From a checkpoint of a small mixture-of-experts model trained on Wikipedia: vocabulary 10045, 128 experts in each of 13 layers.
Below are experts of layer 2 (counted from 0) of a mixture-of-experts language model. Rows are named router (the router's row for the expert), gate (a neuron's input weights, with its number), up (a neuron's input weights, with its number) and show model dimensions 0-63. Each number is 50 + 12 x the weight over its row's rms, rounded and kept within 0 to 99.
Before each expert's rows: a language model's description of what the expert responds to. This comes from a sample of Wikipedia text that the model never trained on.

# expert 7
Description: Word pieces in non-English or symbol-heavy text, such as Thai bytes, French de, Norse hné, backslashes, braces, and O.
router:36 73 60 54 67 49 53 45 42 65 68 55 46 54 47 54 59 32 37 69 41 54 67 72 66 49 39 52 47 75 59 53 42 50 67 62 43 43 42 37 65 01 57 59 37 57 58 58 55 50 31 49 57 45 48 59 33 46 64 44 40 34 39 36
gate4:55 49 44 29 57 66 41 60 47 65 40 37 37 62 43 28 48 52 33 62 26 53 29 57 43 43 23 56 37 57 44 45 38 40 46 48 20 24 37 59 50 52 60 52 33 41 68 42 67 51 49 37 46 65 31 51 59 57 44 25 65 44 46 43
up4:50 37 64 38 53 56 37 44 57 57 43 49 30 41 41 49 59 54 48 31 53 72 47 48 71 54 64 35 69 60 43 30 58 55 59 29 31 39 64 46 50 62 55 73 57 44 61 39 41 51 37 44 54 43 50 49 58 19 37 36 56 50 28 39
gate5:48 34 47 70 59 33 28 57 54 65 45 46 38 70 42 35 34 35 52 44 38 50 52 36 58 44 48 39 70 49 65 30 59 44 62 47 57 54 50 50 70 28 44 50 41 51 64 59 43 29 45 69 36 66 62 41 38 46 63 44 37 61 50 45
up5:17 54 67 76 56 57 54 57 56 54 49 66 64 53 39 36 68 48 46 42 48 77 44 64 49 30 42 44 47 58 76 53 51 37 51 51 65 60 51 52 57 37 56 66 26 48 44 43 52 36 36 68 46 49 70 39 32 36 52 31 46 34 33 39
gate6:44 42 44 60 62 48 71 59 40 75 56 36 52 35 46 29 59 46 46 48 34 39 26 44 32 45 40 66 42 41 45 63 75 31 40 61 51 47 40 48 54 67 55 39 53 57 41 46 44 33 40 06 47 39 42 41 39 53 37 50 54 58 51 48
up6:60 50 67 34 42 54 33 44 63 31 45 34 32 41 58 44 64 37 54 62 55 40 47 22 54 59 49 46 34 43 45 27 49 49 57 51 56 19 48 51 29 49 53 60 71 34 53 50 57 60 54 53 38 55 53 54 21 53 45 47 76 63 18 49
gate7:54 52 39 63 64 46 70 64 56 35 39 47 52 42 41 53 26 77 28 45 41 65 59 74 60 42 38 54 39 59 64 50 26 47 59 48 44 32 38 51 43 59 50 65 57 44 66 52 46 37 62 59 63 44 65 68 65 47 53 55 51 63 62 48
up7:43 66 65 51 41 59 38 48 70 77 37 52 57 61 50 44 67 54 60 63 46 30 29 54 46 65 46 43 52 32 49 40 74 56 50 43 57 50 40 40 44 62 47 27 37 44 53 64 38 54 46 41 27 50 68 63 40 69 49 49 57 48 28 47
gate8:47 37 33 65 49 50 33 38 40 60 77 59 51 45 60 53 50 58 58 62 77 36 57 28 33 20 58 35 49 55 34 56 51 58 39 36 33 47 34 60 62 53 46 33 34 70 55 43 43 45 35 59 39 37 36 39 74 50 66 53 43 53 61 41
up8:70 33 68 58 52 64 63 53 60 48 25 43 32 68 55 49 63 54 47 72 44 51 50 44 51 63 68 79 36 62 53 46 43 28 39 36 31 61 61 61 50 56 53 43 36 45 48 53 64 45 45 37 46 65 44 49 69 57 45 56 59 45 36 52
gate9:52 60 38 69 64 44 55 56 43 45 78 43 62 29 43 62 40 69 40 55 58 56 29 33 50 40 62 65 75 67 40 76 30 51 45 62 23 53 46 64 66 45 50 61 47 55 55 59 33 64 52 49 51 45 77 68 44 56 57 34 56 45 41 43
up9:28 68 48 38 37 40 54 41 52 45 69 47 54 36 51 42 47 80 69 57 54 54 57 51 79 69 41 40 53 26 48 49 58 36 47 82 47 39 49 47 59 52 54 30 68 51 39 50 38 56 44 43 49 51 41 51 47 58 41 69 52 52 58 50
gate10:48 64 48 62 47 44 43 58 36 44 23 65 44 42 51 39 55 43 63 38 70 51 18 50 54 38 35 55 50 46 65 38 60 58 49 41 34 29 54 52 45 63 48 57 47 73 64 46 42 48 45 70 36 30 61 72 65 45 47 33 67 41 60 49
up10:43 35 49 64 70 53 29 53 46 41 62 53 62 37 58 53 58 18 37 47 58 34 71 58 35 41 61 64 38 55 52 49 48 58 58 66 45 47 42 46 36 40 62 33 66 68 52 46 48 42 51 53 51 60 41 34 37 65 54 74 36 37 35 35
gate11:41 38 47 61 43 48 44 68 44 51 47 51 52 40 63 67 28 51 37 50 59 58 60 31 42 58 54 29 30 42 31 35 37 47 44 43 52 46 73 49 60 46 49 53 54 61 55 58 55 48 25 39 56 51 51 61 60 68 44 55 52 51 54 60
up11:37 56 50 54 52 19 59 58 45 45 52 29 47 69 54 64 47 76 50 56 52 58 54 46 80 41 54 33 52 44 64 56 53 68 42 41 50 27 49 35 45 67 42 52 55 48 40 54 52 47 30 40 76 51 51 51 54 55 68 54 37 54 46 52
gate12:36 49 54 43 64 45 47 77 42 79 48 47 39 46 52 32 55 62 35 64 45 54 60 45 55 54 61 77 58 28 45 64 42 46 47 37 60 50 41 49 38 60 41 54 44 23 47 68 32 57 55 53 31 62 51 57 73 68 52 62 37 31 46 43
up12:63 29 66 38 28 41 59 68 44 42 51 55 56 42 50 69 66 59 53 40 53 58 72 37 53 53 74 57 43 20 55 73 47 57 18 41 36 57 55 80 46 44 47 58 48 36 70 57 42 56 59 79 79 52 62 64 58 55 46 66 52 41 41 59
gate13:47 29 49 50 49 66 51 51 36 44 48 54 63 58 51 23 43 60 39 48 75 41 42 56 34 41 44 51 48 62 61 62 59 66 48 43 60 49 61 74 74 59 39 61 54 61 58 58 63 47 66 61 43 40 38 42 39 44 43 52 43 58 50 68
up13:49 66 56 48 60 62 46 56 55 72 48 44 36 44 44 44 79 23 43 33 66 70 55 53 60 54 35 48 39 45 48 64 37 34 68 20 61 54 59 51 60 44 73 49 49 32 47 45 59 54 48 46 49 45 57 55 40 66 46 60 43 57 33 12
gate14:44 41 58 36 48 52 43 49 66 58 44 63 35 81 36 29 43 46 44 50 52 32 54 63 60 51 51 22 38 65 71 59 34 42 46 68 34 55 54 50 53 57 59 74 62 36 48 46 64 72 50 58 54 38 40 45 45 46 40 29 69 50 41 36
up14:48 62 53 44 59 57 45 41 52 36 48 50 50 41 34 49 54 75 55 59 54 67 43 57 57 61 42 72 34 48 51 50 56 50 74 49 37 56 41 54 55 44 56 49 29 66 63 26 30 55 60 33 47 52 46 40 47 41 30 48 52 38 58 79
gate15:61 42 55 34 43 54 39 68 48 46 30 47 60 44 59 43 47 43 53 58 53 22 64 39 34 29 62 34 62 71 39 49 69 37 35 44 43 42 66 65 59 58 47 19 46 23 37 51 62 53 53 47 46 40 65 50 74 43 48 39 61 30 58 49
up15:38 60 60 45 39 48 42 47 57 63 33 52 71 64 52 64 81 32 64 63 34 40 30 60 44 63 62 44 44 49 35 45 69 48 48 50 64 48 45 38 37 35 67 63 50 73 63 39 60 59 62 46 34 58 65 61 51 41 46 69 50 41 51 37
gate16:36 37 57 55 60 64 34 34 49 43 51 78 26 34 44 44 61 48 58 59 13 61 51 42 38 59 40 55 57 55 46 48 33 44 56 35 63 48 53 58 50 60 51 68 70 65 56 41 53 33 41 48 43 52 30 32 59 40 64 45 54 59 62 53
up16:44 82 29 52 50 33 38 32 43 45 49 48 40 42 40 63 45 58 65 63 43 41 38 38 40 46 37 58 63 79 59 25 48 69 53 46 38 52 51 66 39 48 53 26 51 70 31 62 55 42 42 43 59 64 36 41 45 29 34 39 51 54 41 67
gate17:33 53 38 72 33 66 33 40 55 51 73 33 47 32 60 67 58 43 47 66 46 35 49 64 48 33 40 59 52 47 59 62 51 49 47 59 31 34 79 42 44 40 38 65 41 63 53 54 47 54 40 48 63 80 52 42 31 49 71 49 52 38 53 59
up17:35 59 61 70 52 65 42 34 53 64 67 39 50 52 47 35 51 54 47 54 56 40 42 72 50 43 32 51 38 71 62 38 32 59 46 62 29 46 72 34 54 31 45 49 70 66 53 69 46 57 37 53 52 48 46 49 42 44 68 33 63 53 35 54
gate18:69 51 44 54 54 43 60 52 68 43 63 45 33 68 40 64 47 50 40 42 31 48 47 62 63 63 39 60 63 36 65 72 59 25 40 44 46 61 25 43 28 63 47 55 46 65 84 38 46 65 33 69 46 42 50 51 52 77 63 29 53 40 41 42
up18:46 80 55 39 62 41 48 40 57 35 44 73 31 63 61 56 48 72 38 46 54 59 59 41 37 61 41 52 45 53 47 45 46 52 48 61 69 56 43 35 36 42 44 62 38 33 40 54 35 55 47 46 41 46 47 57 78 53 54 39 31 50 47 50
gate19:60 51 58 39 61 74 48 51 35 42 57 71 70 64 48 34 44 34 59 42 58 59 49 34 57 46 63 61 24 54 44 40 48 56 59 46 51 84 58 67 56 39 62 56 28 39 51 53 37 44 52 60 54 46 77 46 34 45 44 80 59 48 43 72
up19:54 35 49 41 42 39 63 58 50 47 51 51 39 30 54 47 65 56 61 69 64 53 76 21 49 54 57 46 44 26 58 42 62 54 65 68 25 29 37 63 58 49 46 37 53 68 56 39 57 41 67 58 76 43 52 58 48 34 43 63 50 78 65 64
gate20:69 35 37 52 48 55 67 73 55 40 51 51 68 27 53 31 34 41 50 62 37 34 44 55 57 41 55 68 47 19 49 57 41 33 48 53 54 54 64 60 30 65 50 42 50 49 38 44 64 41 56 52 48 54 57 63 25 56 68 36 52 55 35 41
up20:50 55 51 75 61 48 43 32 35 40 40 46 40 33 54 46 56 55 53 23 72 56 59 51 40 45 49 47 49 55 61 43 44 53 46 53 56 55 50 46 34 60 72 61 50 64 36 47 62 56 41 38 55 62 51 52 64 68 65 66 52 35 60 59
gate21:66 62 64 59 37 63 63 52 56 51 39 58 52 34 47 48 70 54 50 47 63 51 56 40 51 50 67 57 56 36 44 37 41 32 34 61 68 52 70 64 40 64 54 42 44 58 38 36 38 72 63 51 73 53 49 54 32 38 43 42 34 61 47 61
up21:61 61 38 51 35 46 45 34 47 77 55 48 46 65 62 56 52 56 59 74 31 46 58 64 38 59 50 37 57 61 45 49 71 65 32 53 46 53 43 35 53 32 46 47 53 52 59 61 39 52 51 61 41 39 74 50 62 41 47 37 46 16 45 45
gate22:56 53 63 68 44 49 33 55 44 33 52 66 52 49 58 53 55 49 61 66 55 36 61 38 56 44 50 31 47 73 71 49 66 22 61 45 38 44 56 56 27 51 51 48 53 39 51 56 48 46 46 53 66 40 61 45 47 55 44 87 58 51 42 54
up22:33 52 21 29 52 43 51 76 38 46 56 62 61 20 62 47 33 52 19 46 45 37 45 41 54 62 50 41 66 25 46 61 49 52 49 60 50 51 60 50 48 30 46 62 51 50 56 56 24 64 63 42 56 65 68 50 48 46 56 35 56 44 63 69
gate23:18 53 64 37 48 61 51 36 39 53 42 46 52 52 59 56 76 74 55 41 78 41 39 51 48 53 59 51 38 39 59 45 67 26 46 61 67 66 61 44 24 52 49 40 48 55 59 53 10 72 53 42 52 47 54 37 44 55 44 61 64 58 59 52
up23:44 57 54 35 50 55 44 48 51 54 53 58 41 73 61 59 39 54 42 64 31 68 38 19 73 58 67 42 55 63 42 72 55 61 44 52 49 36 85 59 65 44 58 54 39 42 34 53 59 42 44 55 70 40 48 69 51 46 42 51 59 56 47 58
gate24:27 65 53 60 56 33 42 50 58 52 50 49 21 38 48 40 56 53 48 52 69 43 58 49 53 58 42 43 34 51 45 53 48 66 65 50 60 61 38 60 39 63 61 31 43 64 49 73 37 61 57 41 59 50 59 57 51 19 57 56 72 54 52 38
up24:50 39 65 54 60 51 50 59 37 58 63 50 47 60 38 36 58 45 79 39 53 59 50 38 34 45 40 42 42 35 59 42 54 44 31 45 33 46 46 84 66 37 57 40 43 54 40 50 44 52 67 48 52 55 40 36 47 43 46 50 42 58 29 73
gate25:50 42 69 34 53 31 59 53 53 52 51 52 49 30 48 48 58 86 50 41 55 53 34 40 56 65 56 42 64 49 59 56 62 62 57 30 49 32 39 31 38 69 53 59 41 25 62 62 51 50 51 45 52 48 69 68 60 34 54 49 48 41 65 64
up25:55 46 44 50 49 44 57 53 53 47 61 53 54 43 50 54 46 77 39 36 49 44 55 53 31 59 62 35 31 35 58 62 46 68 44 51 66 36 37 63 41 54 51 53 61 35 60 72 49 45 68 43 62 43 41 42 61 51 63 59 50 40 52 64
gate26:57 60 62 55 51 47 40 55 43 61 56 51 73 29 53 35 59 49 58 52 57 37 45 36 58 48 33 46 51 51 56 52 66 52 55 43 54 56 55 75 43 44 36 46 46 45 45 37 32 68 45 60 45 59 48 50 40 38 78 56 45 43 37 36
up26:41 60 37 63 21 36 35 67 44 38 43 46 46 52 58 54 51 47 34 41 46 35 71 46 65 51 58 62 51 33 31 35 68 63 41 55 38 49 50 38 42 66 47 34 53 48 40 65 54 66 50 56 31 42 44 59 55 53 21 67 54 45 46 43
gate27:40 49 63 74 29 64 45 78 41 48 51 40 52 60 55 51 29 44 62 44 55 21 65 22 54 34 58 56 46 73 42 44 48 45 55 39 54 49 48 48 61 46 42 50 75 41 49 33 35 45 61 39 39 71 53 36 32 53 40 41 72 32 52 65
up27:63 57 49 61 61 66 75 74 56 40 61 52 67 60 46 39 28 53 60 41 45 58 72 32 57 37 57 62 47 54 24 39 46 37 57 38 36 48 61 82 50 25 37 51 70 71 65 55 55 60 53 30 44 67 31 33 39 29 26 57 44 61 62 61
gate28:49 48 44 51 43 53 54 44 53 54 47 46 26 54 38 40 63 34 38 42 49 46 47 58 38 50 28 44 54 54 38 37 48 56 58 19 31 58 45 54 52 39 49 50 51 24 58 50 39 73 47 50 50 51 66 49 51 57 64 46 45 68 43 32
up28:45 41 50 45 55 48 67 51 47 54 48 54 32 53 51 51 42 30 42 29 50 55 55 58 48 39 27 52 57 44 24 37 26 62 53 13 47 70 53 56 45 40 60 53 67 36 67 48 51 60 43 49 40 61 68 48 46 54 60 38 40 59 34 43
gate29:38 47 66 48 80 37 58 38 55 59 54 50 56 59 41 66 68 65 40 42 22 51 56 68 41 65 40 33 39 47 43 49 58 48 33 59 53 30 60 35 46 56 54 57 50 49 66 34 32 35 59 49 42 08 44 52 48 68 40 41 41 21 58 41
up29:48 45 46 67 52 43 48 53 47 59 65 77 27 67 44 45 57 57 39 38 42 52 23 43 62 44 61 56 54 42 63 65 52 36 42 55 43 54 38 57 55 64 59 56 71 53 69 47 27 43 46 53 43 48 57 49 28 39 65 50 55 49 45 38